From a checkpoint of a small mixture-of-experts model trained on Wikipedia: 79.7M parameters, 160 SwiGLU neurons an expert.
Below are experts of layer 3 (counted from 0) of a mixture-of-experts language model. Rows are named router (the router's row for the expert), gate (a neuron's input weights, with its number), up (a neuron's input weights, with its number), down (a neuron's output weights, with its number) and show model dimensions 0-79. Each number is 50 + 12 x the weight over its row's rms, rounded and kept within 0 to 99.
Before each expert's rows: "comes before" lists some tokens at least twice as common just after its tokens as in all text. This comes from a sample of Wikipedia text that the model never trained on. Tokens count by the router's weight.

# expert 12
comes before: " the", " a", " his", " be", " its", " their"
router:45 55 53 40 46 44 44 49 54 51 49 45 40 59 61 48 71 49 48 48 45 58 38 53 27 69 43 57 29 30 72 43 43 44 54 49 49 43 53 39 67 78 39 49 42 33 69 46 54 54 32 47 39 44 55 48 41 56 28 74 44 47 68 59 53 40 50 63 46 52 50 66 43 48 36 28 37 46 41 57
gate0:63 56 54 28 71 58 49 55 36 56 57 52 28 38 59 43 53 53 49 34 64 52 60 62 29 45 54 60 46 45 57 63 38 54 47 49 30 27 38 57 21 59 64 56 85 65 66 42 70 34 63 41 54 46 43 48 37 55 48 44 45 45 61 52 70 36 50 62 31 48 44 66 54 56 51 48 24 42 58 40
up0:49 59 45 56 39 48 45 43 52 55 59 57 33 37 62 68 30 32 48 34 62 57 53 60 58 23 63 47 32 72 24 45 54 50 40 20 26 39 49 60 41 27 52 68 49 66 62 49 66 51 70 43 59 59 36 40 59 57 34 67 52 36 52 50 33 47 49 48 62 49 41 52 32 55 40 26 61 57 48 48
down0:38 43 57 61 49 43 59 55 49 45 66 30 48 46 29 54 55 61 67 50 65 49 65 44 52 54 67 58 50 48 77 61 59 49 56 55 59 47 41 50 61 50 73 40 55 70 51 49 57 47 37 48 25 47 68 43 62 47 54 55 29 51 61 54 64 48 49 58 54 34 75 55 43 56 70 36 40 39 51 39
gate1:53 52 63 40 62 56 35 37 37 28 43 37 59 26 49 61 22 40 49 36 13 57 65 58 60 76 44 57 47 37 45 52 54 51 75 39 62 53 56 48 63 47 50 56 23 45 55 34 53 44 55 54 49 53 43 47 29 71 57 45 30 64 50 31 53 59 57 68 57 49 69 46 57 66 28 47 37 53 42 63
up1:59 42 48 51 61 60 45 54 55 57 47 62 47 63 59 35 59 48 51 43 68 63 48 56 30 21 30 36 35 66 53 48 37 48 51 51 52 44 68 52 44 64 44 56 52 46 52 62 50 57 64 37 69 42 38 47 49 45 43 43 76 60 45 48 55 79 51 62 60 62 39 50 38 41 69 55 54 46 41 46
down1:51 57 40 55 61 55 35 43 48 60 41 36 46 66 58 51 36 36 44 35 31 59 45 57 30 45 46 63 55 23 37 46 58 58 44 62 69 34 54 23 50 70 31 57 39 58 29 47 48 62 39 63 54 56 67 61 47 60 55 62 51 47 44 51 59 66 57 42 57 31 65 31 46 62 47 46 43 38 44 43
gate2:60 35 60 47 51 29 48 37 61 58 49 57 49 54 56 45 46 49 62 68 55 48 62 59 53 72 44 43 71 45 64 44 42 32 54 61 30 64 29 46 55 44 52 52 49 76 41 54 61 55 48 52 68 54 55 59 52 50 36 46 68 50 52 34 38 62 62 53 57 54 44 48 52 56 40 62 39 59 64 78
up2:51 65 57 58 51 47 44 57 52 52 48 37 48 60 55 66 51 73 34 60 61 47 50 36 42 60 45 40 66 68 52 37 27 71 42 14 51 55 46 43 52 54 39 32 38 38 50 41 42 51 53 61 52 51 37 50 49 47 30 30 53 48 45 48 67 79 74 37 26 75 41 60 67 39 38 73 59 50 62 33
down2:76 50 54 62 74 55 54 72 43 47 41 51 33 47 41 41 53 69 23 31 23 44 56 39 60 66 52 50 39 30 57 48 21 47 31 57 70 53 70 46 43 48 59 46 59 38 51 40 61 64 54 53 38 35 48 40 26 36 56 45 50 55 59 47 44 57 30 35 37 30 58 58 38 52 53 47 31 48 37 46
gate3:46 40 40 42 44 39 28 56 25 54 55 69 31 39 60 63 74 81 62 65 40 41 59 37 41 60 34 52 41 41 33 39 81 33 20 52 44 61 46 47 62 53 36 61 53 52 51 62 38 64 50 59 66 65 40 48 36 51 27 56 50 35 49 40 50 48 34 57 49 57 23 58 52 67 53 48 57 34 68 71
up3:69 44 36 59 42 42 43 46 48 35 62 39 43 33 33 40 16 46 43 42 36 20 71 57 52 48 51 38 49 52 53 30 51 49 55 57 59 38 45 31 16 55 29 45 29 49 47 26 30 55 38 48 60 59 53 33 51 51 65 41 41 47 51 49 61 47 31 43 37 60 55 56 56 42 57 65 56 50 50 70
down3:64 52 73 62 43 67 55 40 55 48 30 49 57 55 45 56 65 44 48 44 68 50 37 59 52 27 36 69 60 51 43 64 74 59 37 38 20 50 47 53 37 57 63 55 66 62 54 37 62 43 48 67 41 30 20 54 47 37 50 51 48 47 42 55 62 48 31 35 31 51 50 45 50 65 66 48 55 47 39 51
gate4:39 57 53 69 44 74 77 67 36 57 47 45 54 61 42 49 42 30 29 30 56 52 54 76 43 52 41 50 50 55 65 52 24 72 40 57 61 41 72 59 50 50 59 62 45 36 50 19 34 36 43 48 21 42 41 50 31 57 44 55 41 34 38 54 63 63 50 41 59 56 62 40 42 41 60 66 50 47 44 52
up4:56 48 58 29 29 36 53 48 41 48 25 53 56 38 43 28 58 64 50 29 32 47 53 53 50 40 28 40 71 68 23 51 66 48 65 33 72 42 59 37 58 33 38 60 72 65 49 43 60 66 49 61 58 62 44 53 62 31 52 56 44 47 55 79 48 41 55 71 47 41 61 61 40 49 70 50 56 20 57 47
down4:34 24 66 44 49 35 61 52 65 51 72 59 64 56 45 49 36 30 48 23 50 54 65 58 52 32 40 54 43 53 68 45 39 40 51 32 43 46 54 53 52 29 41 65 40 50 65 32 33 27 38 51 40 41 45 39 37 28 29 40 61 44 49 64 65 55 42 62 84 50 52 43 53 41 50 48 52 39 51 43
gate5:55 52 39 39 35 48 36 40 59 44 38 31 35 59 41 54 49 49 50 39 55 55 62 31 65 17 31 60 46 60 76 68 62 53 38 53 45 37 30 50 60 68 67 64 45 40 36 57 62 54 56 57 43 59 45 53 40 43 50 51 74 36 49 58 37 50 61 47 72 37 56 57 63 61 43 37 46 55 50 51
up5:48 61 19 24 46 23 61 33 66 53 40 39 35 34 61 63 56 23 63 47 49 53 51 67 55 36 58 40 33 58 53 32 56 73 48 63 41 38 38 33 34 41 52 57 51 46 47 50 50 52 49 57 48 63 53 41 61 49 66 46 48 56 31 30 35 48 46 19 40 83 36 55 54 46 50 62 64 63 61 68
down5:54 57 77 63 57 52 69 59 30 48 49 54 48 41 28 44 57 75 36 56 46 44 30 34 43 44 46 32 33 27 55 49 39 31 39 53 59 50 47 45 43 56 50 39 39 28 58 66 37 68 68 52 42 41 46 70 31 48 40 29 44 36 55 45 68 42 45 49 60 48 59 25 72 45 51 41 58 27 39 54
gate6:62 48 51 49 45 42 46 46 61 64 49 66 33 54 43 63 42 53 36 57 59 44 55 42 50 37 57 48 34 42 38 62 66 40 41 61 43 55 60 75 40 35 73 43 68 45 60 57 38 47 33 42 49 55 48 51 68 59 35 52 51 44 65 34 59 55 34 62 59 55 31 36 34 43 55 45 39 53 33 55
up6:47 60 55 36 57 42 44 29 46 47 42 50 63 47 50 59 49 55 45 46 38 49 37 47 51 46 68 58 67 41 53 59 68 63 51 35 40 63 45 38 54 45 36 50 58 43 52 63 43 46 73 45 55 46 45 77 57 40 67 80 40 19 57 56 58 38 22 37 28 40 42 73 44 43 69 61 28 46 46 41
down6:16 90 27 62 51 62 58 49 48 48 43 28 60 66 50 61 51 48 47 44 68 52 52 32 55 44 35 58 62 46 47 48 47 44 60 59 49 66 43 65 56 34 46 40 61 56 49 53 28 59 51 52 49 37 37 37 48 44 53 42 78 37 26 56 52 42 73 43 48 52 47 50 42 51 54 40 47 53 52 57
gate7:48 56 55 58 52 32 41 33 56 58 40 48 19 46 33 62 31 31 63 38 31 30 30 46 58 43 34 51 42 52 45 55 45 58 67 68 61 35 55 36 60 36 63 53 64 49 52 24 43 67 43 77 54 49 67 47 49 36 56 41 63 61 58 36 37 51 49 56 54 50 28 20 37 38 38 26 52 47 50 42
up7:64 49 64 75 37 81 35 43 52 38 47 34 63 55 52 29 67 51 60 87 38 58 28 76 48 51 56 68 55 69 62 48 41 67 67 36 55 46 53 61 45 39 50 70 48 41 28 37 46 57 50 27 41 48 49 52 45 56 46 43 60 46 31 62 45 58 48 60 62 69 49 38 57 48 71 69 38 40 58 33
down7:45 66 60 42 70 47 64 36 72 36 53 54 46 44 42 34 59 45 54 55 70 40 54 48 43 31 60 47 34 65 50 34 41 61 72 53 57 49 50 47 54 44 34 60 50 37 36 49 51 33 56 41 50 64 45 47 45 62 44 42 33 63 47 45 46 67 49 47 60 52 34 42 36 40 61 51 88 50 39 39
gate8:46 65 45 43 40 75 60 35 43 43 58 49 71 29 42 29 23 52 50 63 65 48 54 27 42 50 49 23 64 60 53 43 57 35 38 30 48 62 61 66 69 48 44 28 47 56 69 55 40 61 42 58 51 64 23 60 63 52 67 58 48 65 55 42 48 53 60 49 43 55 76 62 46 62 65 69 30 49 71 39
up8:47 36 55 28 54 59 31 66 51 51 61 49 35 24 68 56 49 56 54 36 33 88 40 53 58 67 37 61 47 66 66 60 33 47 61 36 64 72 44 28 61 62 55 30 36 41 62 62 69 48 63 77 47 60 34 40 53 44 79 55 60 37 50 51 45 65 39 66 29 44 43 60 46 47 35 39 38 50 27 51
down8:41 56 51 28 61 44 55 55 42 51 55 35 43 38 27 42 49 62 41 40 55 25 51 66 46 30 68 43 29 57 55 45 33 47 84 47 43 67 41 50 52 41 44 25 56 32 47 53 68 42 77 56 36 67 58 46 51 57 61 43 59 62 33 57 67 45 45 55 60 44 53 66 50 38 56 51 51 47 47 45
gate9:55 30 57 38 35 55 40 45 37 64 66 85 57 38 60 49 36 53 42 47 42 37 43 37 43 33 46 63 44 54 53 65 47 64 46 60 66 59 44 56 50 47 57 74 46 40 58 64 46 61 52 42 78 61 38 49 48 50 39 35 52 40 58 61 55 70 57 53 61 27 67 54 40 57 37 33 74 35 60 38
up9:53 46 47 53 40 38 44 39 52 43 52 53 32 52 30 46 33 64 45 77 56 44 34 53 71 68 39 59 48 34 57 38 55 42 48 56 53 41 63 67 69 47 39 56 60 40 55 60 66 41 47 34 47 57 24 43 36 54 73 39 72 41 40 51 40 60 38 83 48 39 62 54 70 63 46 48 34 38 58 41
down9:36 66 57 37 63 48 46 53 62 37 39 37 46 53 49 61 58 31 64 22 42 66 33 41 41 70 50 49 57 39 41 66 50 41 49 48 53 60 54 52 40 51 47 38 52 75 47 41 66 39 51 55 24 36 55 47 41 39 43 62 56 46 57 62 52 43 53 67 24 47 28 42 58 52 56 35 48 62 51 49
gate10:32 48 64 39 41 65 63 48 54 66 60 54 33 40 52 60 50 54 48 75 49 28 45 38 44 47 52 70 53 61 52 72 59 49 37 56 54 63 49 68 53 49 47 49 48 36 33 81 47 41 44 55 49 35 43 54 50 61 10 39 47 61 27 63 59 48 63 35 52 58 57 51 59 67 62 67 50 74 28 48
up10:43 50 57 60 74 47 50 46 54 58 60 29 45 45 52 55 48 69 48 68 31 52 71 38 64 31 33 55 42 53 59 43 64 64 35 48 66 55 59 39 30 53 38 60 33 57 35 23 47 38 47 56 48 49 55 51 26 59 78 45 39 48 42 55 44 49 60 50 36 49 50 52 58 40 58 61 41 50 46 39
down10:64 45 53 42 55 43 52 42 51 50 48 36 35 66 44 47 57 50 53 35 45 64 40 46 52 61 58 53 60 52 42 65 69 45 39 32 30 55 60 82 56 47 56 47 58 66 46 55 54 53 55 55 33 50 49 38 47 63 45 44 43 46 71 48 47 55 30 76 44 48 56 36 44 48 64 43 52 62 81 38
gate11:70 39 54 61 45 62 59 48 24 67 36 38 20 41 37 49 55 38 62 62 58 40 44 43 41 61 43 52 42 40 63 45 59 47 52 67 52 30 68 50 67 50 53 74 60 55 60 57 44 79 45 50 67 38 40 41 68 45 58 60 53 61 51 46 47 67 51 52 25 35 49 64 55 46 37 67 54 36 70 48
up11:58 62 43 77 56 43 31 62 62 35 52 47 77 28 57 43 51 48 32 54 39 47 46 47 46 62 68 48 37 26 35 39 47 56 55 48 58 69 56 53 59 40 28 37 27 32 52 47 51 59 41 45 41 57 32 43 39 67 42 47 36 48 49 69 54 60 58 25 57 52 40 62 41 44 55 51 69 32 35 34
down11:56 54 61 46 56 67 50 34 46 66 54 44 43 41 59 60 62 72 30 73 62 49 61 53 51 39 47 80 60 45 38 64 42 18 41 61 34 63 48 47 38 48 59 27 47 46 32 46 48 52 55 61 45 57 63 73 64 48 59 37 57 39 33 38 56 27 52 34 39 45 36 39 52 52 47 43 47 63 24 42
gate12:65 38 52 54 44 35 45 47 49 37 70 84 70 63 53 60 68 50 60 45 47 56 41 31 28 81 54 50 42 66 53 68 58 43 54 32 42 32 61 72 58 40 43 65 77 39 42 61 54 62 32 52 45 59 53 71 46 81 53 77 62 56 56 54 60 47 53 68 79 50 49 48 60 51 49 60 52 53 43 46
up12:55 34 49 54 58 20 37 51 37 64 46 52 62 39 55 47 40 63 51 23 55 43 69 45 37 44 59 50 68 29 47 44 48 60 69 17 48 52 66 58 37 32 67 48 34 35 32 50 44 46 44 43 38 52 56 57 41 50 51 66 60 52 34 37 45 31 56 28 42 68 42 53 40 58 37 52 35 41 65 70
down12:42 71 54 43 47 68 63 32 73 34 55 54 57 47 72 45 53 41 40 68 21 46 44 29 29 41 43 47 45 51 54 50 84 32 32 61 50 57 56 54 72 51 57 56 41 52 36 57 45 57 53 53 39 50 56 68 41 51 50 53 51 53 43 46 53 59 55 82 20 38 34 50 40 67 49 45 70 53 43 49
gate13:56 61 70 58 64 67 54 25 37 46 49 39 53 63 30 59 53 42 49 60 56 64 37 60 38 46 63 48 42 60 53 49 32 56 26 49 74 39 62 63 48 33 63 41 42 55 43 42 64 42 60 47 53 60 51 56 62 40 46 51 39 65 65 56 56 54 53 63 47 59 50 43 43 70 74 65 51 45 36 57
up13:49 53 35 57 39 68 42 52 56 44 51 61 66 40 49 54 57 54 52 64 40 60 44 36 34 58 50 60 47 47 54 55 49 23 63 48 43 78 36 63 52 36 62 57 61 42 39 54 53 60 54 33 44 46 53 56 38 46 69 42 58 51 60 36 36 51 49 71 46 59 58 49 51 47 32 74 62 40 46 73
down13:33 60 46 41 31 39 49 43 58 46 56 59 59 50 68 35 52 48 72 65 44 28 53 47 70 26 59 49 51 52 67 43 59 66 54 44 55 45 48 46 32 64 54 68 51 50 41 44 57 48 61 30 41 41 62 42 37 42 38 40 46 48 53 59 60 54 51 49 47 61 70 44 32 45 44 43 55 44 47 33
gate14:44 52 56 67 59 44 55 54 64 51 63 74 45 40 64 50 55 31 71 55 51 44 37 51 65 43 38 48 76 47 46 66 32 60 48 35 37 44 54 57 42 52 53 44 69 43 61 47 73 35 42 64 40 66 34 54 40 34 39 79 55 57 36 43 55 59 33 47 31 50 47 35 47 59 59 47 72 59 66 52
up14:52 43 35 51 35 43 35 55 48 59 37 50 60 48 32 37 35 81 45 40 32 47 55 54 49 47 50 48 43 62 54 58 77 45 60 68 68 48 60 40 45 52 54 52 56 34 37 62 26 66 49 40 57 54 68 45 55 55 72 44 58 48 65 66 30 46 57 37 50 46 52 51 56 52 35 46 06 37 40 60
down14:70 47 70 46 47 46 66 56 49 44 50 49 48 45 62 26 63 68 37 46 22 59 63 39 78 51 36 60 65 51 51 54 53 52 56 62 49 55 57 54 54 62 53 61 37 47 37 59 57 36 63 89 60 37 32 12 48 47 65 62 45 59 46 44 46 58 56 47 53 48 52 44 51 36 66 32 61 45 54 43
gate15:39 46 58 42 55 64 68 41 58 59 32 63 42 47 84 60 61 63 64 44 45 49 60 63 47 49 64 59 72 43 42 28 43 64 63 59 42 62 56 74 59 37 53 59 59 38 40 55 23 50 39 65 51 60 71 47 54 60 24 50 41 60 63 79 69 53 43 49 44 45 61 64 46 26 23 48 56 33 45 67
up15:42 56 51 50 44 40 54 15 65 65 36 30 64 73 41 54 51 52 51 37 62 42 54 45 43 52 43 44 66 39 51 41 36 42 49 51 45 49 32 47 47 41 40 69 44 51 60 63 37 44 58 49 45 55 37 57 43 53 56 64 59 60 42 72 54 61 65 49 48 38 49 44 39 64 37 82 40 38 38 47
down15:39 66 56 34 34 72 48 70 33 46 69 50 47 73 55 45 63 36 43 61 45 77 40 49 50 40 55 37 43 44 53 57 56 42 52 50 41 68 63 75 53 56 76 49 54 14 34 55 42 72 38 50 55 49 51 62 40 48 37 67 56 52 66 56 36 39 54 51 46 35 43 43 53 41 58 30 35 35 48 35
gate16:52 32 27 37 44 54 35 43 59 70 39 43 47 46 54 60 53 28 55 48 49 43 46 37 55 51 49 46 45 57 36 56 46 44 36 63 35 56 45 50 54 75 31 68 42 59 66 57 72 60 40 53 80 64 59 61 38 76 56 33 31 59 43 46 58 58 58 37 54 46 46 55 67 69 25 41 61 47 46 47
up16:57 45 62 41 52 72 39 43 56 50 53 46 33 50 73 40 43 44 63 53 58 38 38 53 38 52 64 60 47 49 40 75 50 58 30 39 86 47 23 69 37 40 58 46 40 33 29 49 58 55 45 31 35 54 41 71 23 40 64 63 64 45 70 57 47 53 47 39 49 52 57 55 74 59 54 45 56 49 54 46
down16:63 67 44 44 26 28 25 55 45 64 67 51 47 52 56 51 38 66 53 40 40 45 45 50 49 31 43 39 40 23 54 43 39 51 61 71 46 45 40 32 47 77 54 60 32 57 47 53 45 46 55 60 66 31 47 41 42 51 74 55 34 47 29 46 28 40 38 54 53 34 62 49 37 56 49 52 43 49 50 35
gate17:60 59 53 53 54 51 33 48 69 39 35 48 45 61 64 54 49 62 51 62 52 77 55 67 43 33 37 45 47 42 56 72 54 52 49 48 47 65 36 56 73 60 41 65 43 32 53 54 27 78 55 62 51 37 71 67 60 38 60 68 44 17 45 55 62 48 40 54 55 64 44 52 39 60 53 75 39 40 55 50
up17:63 53 28 41 37 66 51 48 55 52 62 42 32 64 61 48 55 45 53 74 56 55 50 58 65 39 52 39 35 42 55 49 38 48 52 30 43 24 34 62 43 75 53 42 44 54 36 48 41 35 63 69 67 57 38 55 13 41 42 56 39 34 31 48 69 49 20 39 61 67 62 48 57 63 69 70 50 49 41 40
down17:48 47 56 34 49 50 62 36 33 42 25 31 54 51 30 58 50 53 42 51 38 62 51 42 53 58 64 51 47 57 47 78 59 50 48 71 45 47 72 43 54 54 45 44 44 29 67 38 51 58 43 43 47 51 66 61 38 75 36 56 41 58 59 66 49 33 55 47 62 42 30 63 52 72 45 43 58 50 48 49
gate18:56 48 53 41 56 36 75 50 50 52 35 59 24 30 58 39 50 38 37 46 32 60 69 55 54 47 66 55 36 60 64 64 44 42 38 41 50 48 55 54 61 39 60 58 57 31 59 57 71 51 48 38 51 41 56 56 58 31 55 59 56 63 49 45 36 58 36 46 40 41 65 44 60 35 37 53 28 14 78 47
up18:45 48 63 47 45 41 41 40 36 69 40 45 52 71 52 40 45 54 50 58 49 43 60 66 68 42 59 61 37 41 68 70 67 21 37 58 46 47 39 55 44 47 56 48 60 44 68 53 56 55 54 50 68 40 41 40 55 32 66 55 63 53 35 42 46 62 46 51 57 61 43 70 27 26 56 42 41 39 43 50
down18:40 54 42 22 48 76 69 47 62 34 71 47 54 59 54 44 33 34 58 64 35 64 56 51 31 55 54 59 32 36 61 66 68 39 41 46 49 68 40 53 50 68 46 57 57 36 75 67 61 46 47 57 30 68 45 52 13 26 39 49 57 34 68 47 46 48 48 60 49 47 54 59 48 37 57 26 41 35 46 39
gate19:67 56 62 42 74 52 71 27 65 57 45 51 43 46 46 63 51 32 57 44 54 68 46 58 55 56 29 67 47 61 48 66 50 34 47 76 64 75 60 45 73 60 45 51 58 43 50 62 30 53 41 58 52 50 52 54 55 53 56 73 47 65 56 67 68 26 56 38 64 65 55 75 43 73 47 57 57 35 47 59
up19:51 44 30 69 46 56 46 44 63 54 68 57 60 61 56 64 63 44 29 25 33 25 23 57 45 41 73 36 33 57 32 62 28 60 49 50 41 44 40 50 59 29 52 51 48 61 31 52 47 38 47 31 44 33 52 64 41 61 49 39 31 58 48 46 44 63 52 52 42 54 37 52 55 53 55 51 44 51 39 45
down19:56 34 38 60 50 41 62 48 40 42 52 58 55 33 36 27 65 51 53 24 43 64 45 54 62 28 32 38 56 27 48 71 62 51 31 40 51 60 57 55 40 51 63 37 35 51 48 59 49 40 53 44 58 43 55 51 58 34 40 43 55 39 57 64 46 40 58 34 45 31 57 30 58 64 61 55 44 67 59 61
gate20:60 50 43 58 53 65 57 53 61 56 40 48 54 40 37 58 47 65 61 70 44 50 48 26 77 62 54 32 54 33 41 53 46 41 67 47 33 17 57 37 58 46 55 51 37 56 55 62 48 48 27 40 44 27 47 52 68 61 40 35 43 44 53 29 62 46 49 30 35 48 51 63 84 50 40 41 57 63 66 71
up20:46 37 52 65 66 46 84 68 51 48 42 31 61 50 39 54 49 56 59 44 51 70 70 43 74 70 30 44 54 67 53 45 39 61 35 46 49 37 45 58 59 63 47 46 35 51 58 64 38 61 40 57 49 47 52 50 66 63 48 36 55 57 51 52 65 37 33 43 60 66 63 41 53 36 56 46 54 29 58 47
down20:57 54 59 41 66 41 44 44 40 55 54 26 41 68 53 57 49 56 47 47 32 50 58 76 65 66 52 63 65 67 49 30 34 44 50 66 58 43 49 56 39 69 55 62 53 66 41 43 52 51 74 77 59 30 48 49 46 69 45 68 45 63 32 51 37 53 46 53 65 50 47 35 42 49 47 52 40 75 48 38
gate21:48 53 49 47 41 29 49 45 42 59 39 60 62 56 21 50 42 46 72 50 49 65 42 58 58 63 55 75 44 61 55 54 42 40 28 51 38 28 47 58 45 57 37 56 53 46 67 66 25 58 47 48 55 57 49 55 53 51 52 51 42 33 42 31 52 50 60 68 36 55 55 57 41 58 38 63 59 57 73 56
up21:42 45 52 43 56 49 31 45 44 34 64 45 49 67 45 52 50 71 57 51 47 33 62 48 65 41 37 41 42 46 40 49 42 36 51 60 36 57 25 38 44 55 72 44 54 54 59 45 60 45 60 63 58 45 45 54 75 60 40 56 60 75 48 30 34 42 52 57 44 62 53 52 66 59 38 38 54 43 62 42
down21:56 26 37 50 63 63 58 52 62 41 43 31 37 66 60 61 49 43 42 60 63 36 60 51 49 63 51 60 44 58 44 58 62 47 39 26 44 58 52 46 64 56 57 47 68 56 43 37 69 40 64 43 43 54 48 46 48 44 76 36 48 24 53 63 49 92 52 57 46 47 37 40 31 41 62 53 46 59 24 33
gate22:38 36 52 48 51 43 41 56 49 40 51 60 34 51 48 61 42 39 61 49 37 56 52 30 58 50 42 56 49 35 58 41 72 53 74 44 60 44 58 53 39 53 30 40 52 21 38 29 46 65 50 29 51 67 65 51 33 52 41 67 52 57 55 52 51 45 40 27 57 33 64 55 55 22 45 41 46 38 49 33
up22:50 44 67 55 38 51 45 47 49 31 35 63 44 21 25 64 45 43 24 30 44 61 52 62 49 47 55 46 50 35 65 54 53 42 53 37 47 39 57 54 36 37 49 72 60 60 62 59 49 42 60 61 27 39 51 36 38 60 52 37 66 64 51 42 42 48 58 31 53 56 51 61 46 48 54 56 47 28 35 48
down22:38 44 58 56 58 31 65 51 44 43 56 49 48 50 62 43 45 58 34 54 50 36 60 37 52 40 56 54 38 58 35 59 69 50 58 48 45 52 49 60 63 27 33 77 43 37 66 00 63 42 60 48 38 65 57 54 54 52 63 55 43 47 66 66 44 49 47 42 52 55 57 45 48 29 42 52 33 55 61 41
gate23:70 30 40 34 59 16 21 29 47 51 38 48 53 50 34 44 51 69 44 62 60 50 51 49 53 45 45 58 30 49 55 17 76 51 49 51 43 48 64 43 64 46 56 47 48 63 40 30 54 44 54 36 41 52 58 52 59 81 69 60 36 47 42 44 52 33 42 41 51 48 51 37 61 56 41 56 44 35 71 41
up23:55 30 77 46 44 38 32 45 35 32 49 60 51 26 65 58 67 63 39 47 53 58 61 42 36 51 43 61 44 37 56 58 38 24 63 66 52 42 55 41 60 65 47 35 48 68 39 44 68 69 82 38 45 64 50 68 59 56 62 64 53 59 62 52 54 72 57 42 54 40 57 68 35 42 49 35 44 26 49 32
down23:53 57 79 72 55 55 46 65 50 13 40 62 33 48 38 44 60 57 41 30 84 70 44 40 40 46 56 59 47 60 38 63 47 52 75 75 65 49 49 36 64 51 40 66 51 72 50 56 50 59 52 41 37 62 62 33 37 35 41 58 60 41 34 44 37 62 58 38 36 72 48 71 46 59 39 38 48 50 63 51
gate24:74 49 56 65 43 56 73 39 54 39 47 56 48 41 52 49 66 43 54 63 57 64 59 50 36 36 52 58 70 26 56 43 45 68 41 52 43 60 44 36 56 45 41 42 39 12 51 39 53 59 38 61 46 63 57 37 44 62 24 91 45 42 69 53 83 61 49 53 50 41 64 59 66 40 35 44 54 51 56 50
up24:49 49 55 38 61 63 43 69 38 33 36 44 29 57 60 68 63 65 45 68 34 58 57 66 74 55 59 64 54 41 55 54 47 24 55 41 54 36 34 47 40 45 29 47 24 64 46 60 34 46 66 56 54 61 52 32 81 63 37 58 40 53 59 50 53 45 43 49 21 46 48 33 43 57 36 51 53 35 42 39
down24:55 28 35 53 35 42 66 44 71 44 45 68 49 28 40 46 30 71 49 55 47 57 52 46 46 45 46 40 51 52 66 70 64 55 29 70 40 51 73 67 63 58 30 53 45 39 56 68 34 38 67 40 35 51 33 48 50 38 47 31 45 63 46 46 42 35 51 63 60 35 55 49 58 51 85 57 57 50 47 30
gate25:52 34 38 37 51 57 43 56 77 49 46 33 38 43 56 46 38 63 47 43 54 51 68 43 53 67 51 41 42 47 68 60 56 55 22 53 69 54 54 32 56 52 42 48 47 72 29 31 65 27 31 50 66 41 40 36 59 57 54 38 42 26 45 53 64 70 57 40 22 45 42 70 40 62 62 46 49 60 52 60
up25:47 49 60 70 50 35 55 38 51 25 41 42 60 52 48 57 53 60 72 52 30 45 58 38 52 28 40 56 49 48 42 63 67 64 48 67 62 61 43 52 45 52 64 74 47 49 68 32 59 53 52 57 65 67 42 60 41 30 49 50 41 42 44 65 39 79 43 34 47 42 38 41 66 70 35 55 62 67 38 53
down25:51 57 43 50 39 49 71 67 63 50 59 52 48 49 62 74 50 59 41 46 52 60 35 58 53 61 53 64 54 45 54 66 43 47 50 51 69 41 50 67 68 39 74 64 48 67 44 45 50 65 47 35 61 59 52 53 49 66 48 57 37 46 53 46 90 41 33 30 50 38 37 26 70 71 53 42 40 49 35 55
gate26:47 53 39 30 55 56 48 60 78 55 30 42 48 44 62 41 11 66 54 67 58 36 54 51 42 62 41 51 56 55 37 08 56 48 47 34 51 53 31 44 46 57 23 56 35 39 56 42 57 30 35 49 37 53 69 58 56 56 77 54 55 54 29 51 51 50 47 43 57 45 60 50 72 37 36 44 50 39 44 84
up26:42 34 46 57 34 50 62 52 43 57 35 50 62 60 36 52 44 47 50 42 37 41 34 63 47 40 69 26 36 59 62 41 60 64 53 55 45 73 56 73 38 54 48 52 65 50 49 30 58 43 36 44 52 61 72 48 68 38 56 49 44 50 50 65 51 49 79 51 41 40 47 43 50 62 44 53 57 45 55 43
down26:39 45 51 63 51 42 59 68 53 54 53 44 39 65 61 60 36 31 39 36 29 48 77 48 53 47 61 64 54 52 57 53 24 52 50 49 61 35 34 44 66 42 55 43 43 80 62 36 42 55 50 45 40 57 59 51 49 47 60 56 65 37 18 43 63 46 46 60 31 46 68 54 58 44 45 44 53 51 23 42
gate27:67 47 23 29 55 51 61 27 26 60 41 30 49 61 38 31 59 61 45 52 36 55 32 51 57 44 49 47 52 53 59 53 41 55 59 42 43 51 43 68 54 75 30 65 45 34 30 58 52 36 49 35 65 31 52 53 30 80 61 51 30 53 81 63 53 48 46 66 64 67 55 58 59 52 40 36 45 29 48 45
up27:32 45 70 43 31 45 41 42 64 44 51 38 56 46 42 47 29 46 44 60 37 43 60 22 36 44 34 37 39 39 27 57 46 60 55 46 52 41 40 42 71 26 72 53 59 41 50 45 70 47 56 52 41 12 46 50 68 54 47 36 60 58 58 38 38 55 56 54 68 55 43 50 48 42 50 44 50 58 63 45
down27:41 57 70 44 16 56 43 53 53 50 51 66 41 41 30 57 51 36 44 56 65 47 49 33 46 50 41 57 58 56 61 44 36 56 45 72 46 08 48 43 58 50 54 22 58 54 34 67 39 78 57 43 52 53 41 37 53 54 33 33 58 45 47 46 51 57 49 43 73 52 55 50 40 41 47 36 74 39 44 42
gate28:57 54 53 62 63 54 42 45 56 49 46 46 58 47 56 81 55 61 37 36 45 59 43 48 56 37 58 52 25 57 55 45 43 36 44 44 52 35 66 45 53 47 54 44 40 39 62 48 47 46 46 56 49 51 64 35 48 42 36 64 33 62 51 52 44 52 52 60 65 55 34 20 57 58 66 68 37 33 63 23
up28:42 40 48 54 54 29 59 46 63 65 58 53 48 60 38 60 47 62 41 51 47 50 51 29 51 54 64 56 46 55 51 49 48 57 47 37 25 46 46 44 49 49 35 53 55 59 58 50 36 51 42 36 50 40 54 37 44 58 45 65 52 64 33 37 42 43 36 71 50 33 27 37 53 39 51 58 37 37 57 48
down28:46 58 58 55 66 53 40 39 30 43 46 24 53 48 32 49 45 49 28 60 64 25 57 39 55 50 56 49 47 39 55 61 37 39 44 57 67 46 48 28 47 43 42 58 53 30 50 47 61 35 44 66 29 53 71 51 35 15 20 41 54 59 60 66 57 59 43 50 59 48 45 52 35 55 54 32 64 53 43 50